config.yaml
num_hidden_layers: 14
hidden_size: 320
n_experts: 32
d_expert: 96
d_shared_expert: 0
moe_layers: [1, 2, 3, 4, 5, 6, 7, 8, 9, 10, 11, 12, 13]
init_std_router: 0.00877
lr_router: 0.000661
tie_word_embeddings: false
batch_tokens: [65536, 131072, 262144]
max_seq_len: 1024
train_tokens: 458300000
max_steps: 3629
dataset: "wikipedia_en"
Below are experts of layer 9 (counted from 0) of a mixture-of-experts language model. Rows are named router (the router's row for the expert), down (a neuron's output weights, with its number) and show model dimensions 160-239. Each number is 128 + 32 x the weight over its row's rms, rounded and kept within 0 to 255. Numbers have three digits each.
Before each expert's rows: "comes before" lists some tokens at least twice as common just after its tokens as in all text. This comes from a sample of Wikipedia text that the model never trained on. Tokens count by the router's weight.

# expert 12
comes before: ", ", ". ", "-", ".", "ing ", "ed "
router:152058119081134100146112176150135159170083072109142152131140096136109125153105080110169164163155164216139172090091167122129141107187104123153035125085105132151120179115135117160123079112075066102153152152132107071167099202115144164076152149
down0:173167112164113130164154122089120127160139101154108138143153149122185136116172141131108108123079149163144124145116134100140151128143121109186166092110099116151132160149173184092109125139131088138108135107135104189107111101110112091170092178
down1:200187149129162094130157111128118074150152076135155104120144074152116129117180147125077154089098147115115114126074186141128140140146130186158155183111210159130059154054144141090167125116119172147109089090086122133178142151094048181100144080
down2:145135120067165122147156183163125112104156123136144075171204169127116158111107129127106062128151141200095132133165205190116147191171171174176122113130058125152153146105146094074059111114114145129206179185117113166129112156094132120103093133
down3:060170112142123112125060087098154149177114089130143207123170150101115139113143128152122135127162151096134065108103104035132150126133179129143095155121114121150106114141102148109135135122141088118123109097134112093149060086128118108110109104
down4:085165124130030123206122172110048166158140110120090165140137122154080141127126108157094151105095161178141134124145101123129119120141158087155122134167152109122122129116125103102131167167108161186175109077133137116145123130079153140082209114
down5:092110098112083068145106117132147165158098104117127132138174073121074145135126062145135129144120118134216124125205102102106171152186131145136154113093091116152118216133177154121187135102200109157052157140083149099149087141129081115168125118
down6:132143096106092126093109063103157142149147105106108085171148090105066137115109126077131118175154111102080175178112145097124115117176108089107114110152100158126127175106136183157148115117081105155172142130096080082123141189137197112145164157
down7:156099148126115098133081100134088045101133121108128083136192125083155135133123115132146169117178128191146133171121106135081126118103051162152147096108147134088131093151118125107144104138117112136087123126112119089061131132124121133182150090
down8:115139162134139103152147119115157146034119099142159161133144140191153138111135110125083171005173126125154160096126099147144140129125142096137112150103172184134135146110102102178068144186116165140137137096116129210096126127107090133136079141
down9:116083113157100150098143134138195133163153123081119153121157087138093108109107096109134118144146081121111132121116135176113179145136142179131108090112160105137124148083129108068109140184142153090055144139138066155133120088145128072134052069
down10:107159107192135137156167110155111173061122094108171146107105121084184136160129131077083142118107168109125096125083070150130143113134133106178123131148073151145130149045140121100088161141074177132101093107137154167113111119093142088163162098

# expert 9
comes before: "to ", "the ", "by ", "in ", "a ", "with "
router:160120103104124144118121158175121105197109121139090104100103089164098089135085075087113088139108146142122152097184174155102189170174072177193148091102077144162164194157144138142192058169072114112169149182141044136161100160104105153105140143
down0:083197129157137167126144099128103099109143133147129057128117098146159209098132128069132096110128105176138112177130125133119127097162191056126123129101096144116119082099095125066040132142128123153131170173099125107123186127114135139104144117
down1:164078090103083053119092110140100151136122151128113152104113119128096128058166109128131125111108130125199118068104171145186119101085123133106158116113153110115098139117094085128114178119146138143053132109103114145143131118144162114149125129
down2:126131055118130129177097077116103151126164153139163143072120129120086191116111125166147203140165127125086129127143074144167119112142107141074068178078139111071117118200163093129111082149129158109103181199162139114220158073180219195130108105
down3:182105144104130116093162108146120109077153098146127154116159076117076167082071148135113127170155159169061115088160136155135152118142083120152124164113129158157081121180102078125142109110098136134106101161153161150151144144135188149140094175
down4:096157121132115148082141077141100063151160125119106176106083153143119070118103078251111170161143107126151183091131152124140160121062115139126017166136133155134149145092104122152157093160136054153163066156118138157144121095110138069120157147
down5:127131110123153110140105144117068137144122130164173121148101124083166138084149150079136165102188085143103116161085128153109104100221140098084169189105149125078071163156125156149117046138092120132112111128151088136179150118115135159079150054
down6:128076071077101138140127141080102090142161136109147082164157158112141071096149187101135124178100187088130061105119127125142128137116112093101031137064123145119184122186097160143139140112106172103107158161111166108121113116130059084086150073
down7:154105098111119134086135166130124107158083175177137117105231132162138124128123140158149178075109185129105148109218141118055129123159132101131158139101081119126171122072128127102109137089170124168151134149178125108168157102104108177105173081
down8:144171095072148182118118114109098181109117102113124122118181145175145178120187152046194140157170110125140083073101143160178143135139107072125200141129157146163174112099074164133136140109169097147100163138168110140147123120150184185088141122
down9:167070118112094150132166064127134131132117132175100100147147152086157097156128180115116123123145165148092151076153128148139156177163079162159149091098141174140082138142090142179158175092203171162120129137156166131117149130083112067129088150
down10:130083163107092128094153138122095100105086070089137085136177114117072184117093112178087135038130150147101102161134199198184089132124133102146128113157122113208103150086099150128148117106126127161151097144155059092189143154113144145108158134

# expert 28
comes before: ", ", ": ", ". ", ") ", ".", "'"
router:107126132112153085119122126146117086170107100121118048167128122166078130139119109117118124070130146147140147191112148147119199168169168155099054088088075104134089185130135145101172026169065142138111177147108119107128100160109142182045171185
down0:116115157133100143081162101119140152173142143189140125190089199140128155099149104092152114173120055149131112086170160111090109098181103158139097089104126087112099136164173119146128144140124184103167166150160090150126125185145095119173129068
down1:146140109148160107086135150157160162118103128119055195150120090148148136103117121098163105145099108113093129151102135163175083111173156184114106076100116188106086119145089095158107122091142122164129053122115160128161153157172069095113129135
down2:215081138152092120120146079158109117136171123164153137104103148162091131124072115158181104080153099169120117131083128114110099109120116158139107128125144132099123148138129147083082149149134191129057097177085121133169131124187114114121070117
down3:121120162152152153105068133127138114078121111182141140093141164113169175144066129094109115143177115146062123109120148087124188111103152136139121159112106189171140154128164156129093210129101092157145144142182072127107168126056148100126171165
down4:088132147102097153113157138155101125145142137165130160135060094085165105132143160126150080177064170137155123106126127148137128116138128066090130177091101101118105200124127202130177133100118154109074106077112136101108166141094109140112128141
down5:187182086122144111137101116157188082112118090092085145162159123159074160172164086073122137124104134135140119096169113149131130124125110103114113073124177152104102118109163183167171046126132127152097090161129138088166091110167124087113171094
down6:090099153115077092087113154142077128081145157143114096157062125155170136169138135097133095124111126114150172171136130195109138145104148111086157057119148117136172133146118076160088155112187111102085094114108144149181117142129125121175142155
down7:158179054085136131105107119183167075140164090101089111147141126138122057104086126193138112162111088096132137130132103068131151134164122112126138140125097151150095102126117109113111092125151088094117133091144113125097137201092147102117119113
down8:134128158199196106146106137109085169162168077074148132128113126090055096140186152089144109106115131157099143087127147142135140066122148043096099145089114134091145166129125117158122164146135149115121112152128101134145092144150136108124196088
down9:184103093121114125099148110120118180124101172197115092146132174077137140115147139162111161142127113108139133053160145126158182121135139115126136139110145152116185139127117087118112077186159093082171163159154148109160105103143133080098150157
down10:150094154175160077160102113151117135104187092155120130092166183090095111143065182132131143139166124160160149147115121075153128133095175115161129139145161162172168087111147115143113128127129111120122154126154137162070141083111137091149132068